python train.py --experts_per_token=4 --init_std_router=0.0299 --norm_eps=1e-05 --lr_mult_qkv=0.5 --seq_len=1024
Below are experts of layer 10 (counted from 0) of a mixture-of-experts language model. Rows are named router (the router's row for the expert) and show model dimensions 96-143. Each number is 128 + 24 x the weight over its row's rms, rounded and kept within 0 to 255. Numbers have three digits each.
After each expert's rows: a language model's description of what the expert responds to. This comes from a sample of Wikipedia text that the model never trained on.

# expert 31
router:097158142102135111132171120089122131113145105128124116107135094161178097149111170173109137104177174091138118102109119140090109135129107121091098
It responds to: Plural and abstract nouns

# expert 46
router:123140129127148118116106140161109096132123120111096069194109127158128141101115100074128110116096131112162103157121149131125142136107136121139150
It responds to: Name endings, separators

# expert 29
router:113117112133100114138107147107137141147148154076196158128135140081132109106147145100101137095127148122137134130150117106140129100165112128148119
It responds to: Narrative action verbs

# expert 19
router:140120129130124127126124109141143104116128159162176112047105130120151166068138080153118119126094139157134121156146108161107150130135141126109134
It responds to: Objects and quantities

# expert 49
router:134156126146110150120103120128150078164117091157133155152120132088109136117123078147109172120142112143127092137124156111125109126154141093090171
It responds to: Taxonomy name endings

# expert 20
router:070116139103093060085117104109119144116146107098107072124122120154151130119133158109150149164156147118083104127150147116108134113114107129100133
It responds to: Space before numbers

# expert 55
router:102109120069139142126128133107105087149139102136150144140121102144125149182163135176112124100117129132141109111152099101143128153133076128120123
It responds to: Time and place prepositions

# expert 56
router:097090110093112124094117127088124156114120151113104141154136144134157123131105112107124130148150124081123079157132098121144114159115136085098122
It responds to: Word completions before cell end

# expert 44
router:120163111139157107190094150138101120169136156134152110152147111128170124104109076142109096091123104118109151112096159120140110118121143101143164
It responds to: Surname pieces

# expert 24
router:131162127116186126136128089141077101093103133120096154129148109119174145122114161076146138162129163170115099118145105135094133160118127115139141
It responds to: Abstract nouns, headings

# expert 17
router:156134114137146167133147154144120149114119169152115148143105097129092112173132138173091192136147127131137089121173147099118136115098143159089145
It responds to: Forms of be

# expert 21
router:102123113101110141126122118083135167103105110121132185151136146158144133120152060136108115148132090121119096121135068106169103169159107103100110
It responds to: Personal-name pieces

# expert 45
router:180093144129094125126081167140097096139118149121120132142106111146164126157092155144140095115125111129136115134099120115138138097116141123089121
It responds to: Place-name endings

# expert 30
router:070118126103114093167101145091119149136149170122102115150122121188127112156108133107102104140140106097118091125135147103149129139154142125124114
It responds to: Sentence ends, mixed

# expert 53
router:159104140126139154152172130148112132127096081156129130145151119107133118077122170078192145101112154126152127194152188102125129150133091113135153
It responds to: Noun-phrase modifiers

# expert 2
router:085078125094094145128134120115099124155128151149133082153088125145167136152145171131082126162171113125138103156126139130158138143104164128106147
It responds to: Table cells, parentheses, hyphens

# expert 12
router:134094104127083147126082129133166109112126132112192102089093158125119131158150141119134098135139151121090118112114164089119133119089136118100183
It responds to: Prepositions after verbs

# expert 62
router:128105127118141141124121161128104130122130095137126118144096113094121159157126133143113159090136105124133130173123106106157117057133178091166110
It responds to: Prepositions in film biographies

# expert 32
router:125118097094110134128089177111106161134147099174109116147130094191091118124139114168130124135152104119083097133139098110148114118141124098135115
It responds to: Proper-name initial pieces

# expert 8
router:108117119140119155150107131060131170117122150139121127130142109133162145131140133117103094124175123081095112145137121102153143072108097157099135
It responds to: Country and place names

# expert 10
router:134134135123136098172145108102127115121146160120131137111145098135110126142116124090147147147112146118141097144146175129093091106122117161084163
It responds to: Nouns after determiners

# expert 36
router:061116096125139079121120125145126135133119145143092123169138109121103126055128154096118138135145149107128117151131096104124124155136149138097110
It responds to: Infobox and table separators

# expert 6
router:108094120147143107162155135086127156134090096117082117147121145124178166085101103145144117131162114163166125132131113148171110118164097115123115
It responds to: Subject pronouns

# expert 60
router:137128136111138101099152178088101149177113109126139118147081156095151187174091138165125135109104145101105128129112122154109128156083149146152134
It responds to: Organization name parts

# expert 59
router:153118115122151144105101100086148138165115084159098119157129166093100119101100119123176104124089141106129103147103143133120094125148149090161128
It responds to: Determiners after prepositions

# expert 37
router:152139129100102135108080102096147151132097154136165151149102185165159127118112135131067140115153127107141085135181113097163152141097134134078129
It responds to: Table cell entries

# expert 26
router:071117136098103117130122126105130152142148130136091123134119109183150108146112127107099086139138116087137113128142133107137130136138131115134106
It responds to: Sentence-start and function words

# expert 42
router:115181122170139139160175108134131096114132104141114128158157124111119100107105130185113107159118127124098151132117154154115150143147119149150089
It responds to: Person descriptors

# expert 27
router:131113142166091136079141105151092115172096118120100125144087151091130102144156134181118103151179156149092205151165151117121128141141122126176171
It responds to: Biography career verbs

# expert 43
router:112105152124139147155128153134106141166123108162140144126070108081167097146162156106132117121146101109116130107160131123158140157112154114097101
It responds to: Word-initial pieces, music

# expert 9
router:128168160108117188174122130141092135132150121129155114133145161139141107103142153149106106147109078124079141114118105150118121122102107148126096
It responds to: Plot and family narrative

# expert 39
router:120150109147134098164138101143142073130143099111138153109158178129080128136147141162119148138119118109112110119097116105107127126137103170176154
It responds to: Commas and conjunctions

# expert 50
router:134109165162108121120132150110140155150156124128143167094127132080111126105122135102081136075156162127179110111148107145099130150108139143118102
It responds to: Capitals, abbreviations, score dashes

# expert 58
router:121121127115151104108098154127155147093124124130135135078099148118104122172148124137137115120125138162104142119142133131143132097081116141099126
It responds to: Infobox field labels

# expert 35
router:133126150156111098164133132114162099089144138140172171119156103133139087108158116125155144130138158085101113163153115133119148114170105087146138
It responds to: Sports stats and counts

# expert 11
router:116085096125152144110163110120140169170127117163097094129145121130155115113144130138164114151143170118116139119178105140132144140139151131126120
It responds to: Sentence-ending punctuation

# expert 41
router:108145097100150144126127114089139087112164156145107129117162128097129135127119105125123132078103109125093135102076071100138123101136154124128125
It responds to: Table cell separators

# expert 5
router:180182101131086129128133149178111139163127133082102127128082152138125156123102171159120120142094121088125124116122161120114099146149100128107160
It responds to: Predicate after copula

# expert 51
router:119120149110126107138108127080128146124092141128114138135143135162100149113114134138125148163162160115113115176137102115128081141137116086104118
It responds to: Infobox line dashes

# expert 57
router:149119127070165113137192156144136144116104129108091108130110117167156145085117148142132124160168112143162101143167116108168149115118128129104109
It responds to: Table cells and scores

# expert 7
router:114137101122124153128111142090074131155119145132115097117121149142123103158168150128092138148095123127136128145109160093118114114117090120124133
It responds to: Infobox field values

# expert 38
router:123137147086169116169135132116142128133121164152152094166127071103161051116154135101147154140135129117129122141122117166121121121136110116130117
It responds to: Year digits, date endings

# expert 33
router:150137113163133124088144115134142108100136127134129118087138145119112124141149139137152111162124145149140128147114163119143128106138129104199133
It responds to: Middle East history, years

# expert 22
router:087156072130088135125122177112133155109139114126093143140123150161109090145105153109161145103135129129104103154135120125150135133136154115128092
It responds to: Proper-name initial pieces

# expert 13
router:152156135062113136134108139095113103122109080130135133124084098114111122158113133106146154152135094091091139144120144071173115115154106142105105
It responds to: Year and number digits

# expert 48
router:118155132138139125163116105108104136094171078131120115183101137106105127137101109163133135094139093121119130129135128133107123118087141142097127
It responds to: Institution and place nouns

# expert 34
router:126135143112125128113138123097132076132124134129147138128132115115133149117136089074125135139171111182100125110136147155084101097116131138117114
It responds to: Sentence and row starts

# expert 52
router:149164101123109125121134106143216161128119120129120128107135125120082098159178111154139110128105132169073149108120130090099136116150126164129140
It responds to: Odd bytes and years

# expert 0
router:135121105117109120079116112130148119139086132146143114130097159145120119135106103092114118122148183149179136146141074164135130145116061138093119
It responds to: Numeric digits in data

# expert 4
router:165088122171148115124138139136091193130152179107139121139119110135139114132117116159089112133114089135109060110101169120087132173091119151149121
It responds to: Year first digits

# expert 23
router:063134124148162094107096131092142158128095129115111141156083078145126101131122130132183125178141152127113121153107107102114147140154121118135105
It responds to: Content word starts

# expert 61
router:120103110079148113146125113107139117143207124115101102120107073135118156119159141126123148137128142118162198118146157157130096142132130146119163
It responds to: Structural punctuation

# expert 28
router:142150127112110103116164108134131160112137079086088159142155182157145123151129126154132147127118147106128132122103120147109134091119108115161114
It responds to: Foreign name word-starts

# expert 63
router:085163118149156097117128112160112115127126116117127122142175084149127163166122129117101174127132122200165154131126120121082162150089130123152128
It responds to: Indefinite article a

# expert 47
router:156124104144110111111130170172144139148115110121128093122137152142120138124096089122132187098129118125129122140103144089143169149127124086131167
It responds to: Demonstratives and reference

# expert 14
router:138088123093122139091139115082136167115104156150087113132142095136143155113132140082137110140143093108108094118132111131141141133133107118110119
It responds to: Table pipes and line-ends

# expert 1
router:119112133152120150095157120115134103098102111091172136151116083132117099154097138103166163152098181154145159139145123134145095101117169146100155
It responds to: Personal name pieces

# expert 54
router:119144066106124111132131127156157147116142152118099149105113126124156151070121137123173085118160104074172092137091123118142103129121137111081128
It responds to: Taxonomy and table fillers

# expert 40
router:117145149111150088154125136105136129143131117160140136120118143109140108110175144103158106128161159127102125161109138155136143106140164127134089
It responds to: Lowercase word beginnings

# expert 3
router:154113130159124084095120076115131159142146117157079113147116097151100147124136151107142136144148144111149160135101141151173124103116140120179113
It responds to: Census demographics text

# expert 16
router:106153153095100074133122119161136161090084146132112149110108143156102101125162167125135123122135136110135136091124141117099111095125133097106096
It responds to: Spaces before numbers

# expert 18
router:127118119146061120108151095118120135109108132126144131157150138106136105145149113060101127105067131097148141148117111134114080129177150098125102
It responds to: Definite article in events

# expert 25
router:106118139102131130091126111107139153134094109117086128134174175161135093156150105116132137146137099123122099192143096120134109144120161115123133
It responds to: Table separators and joiners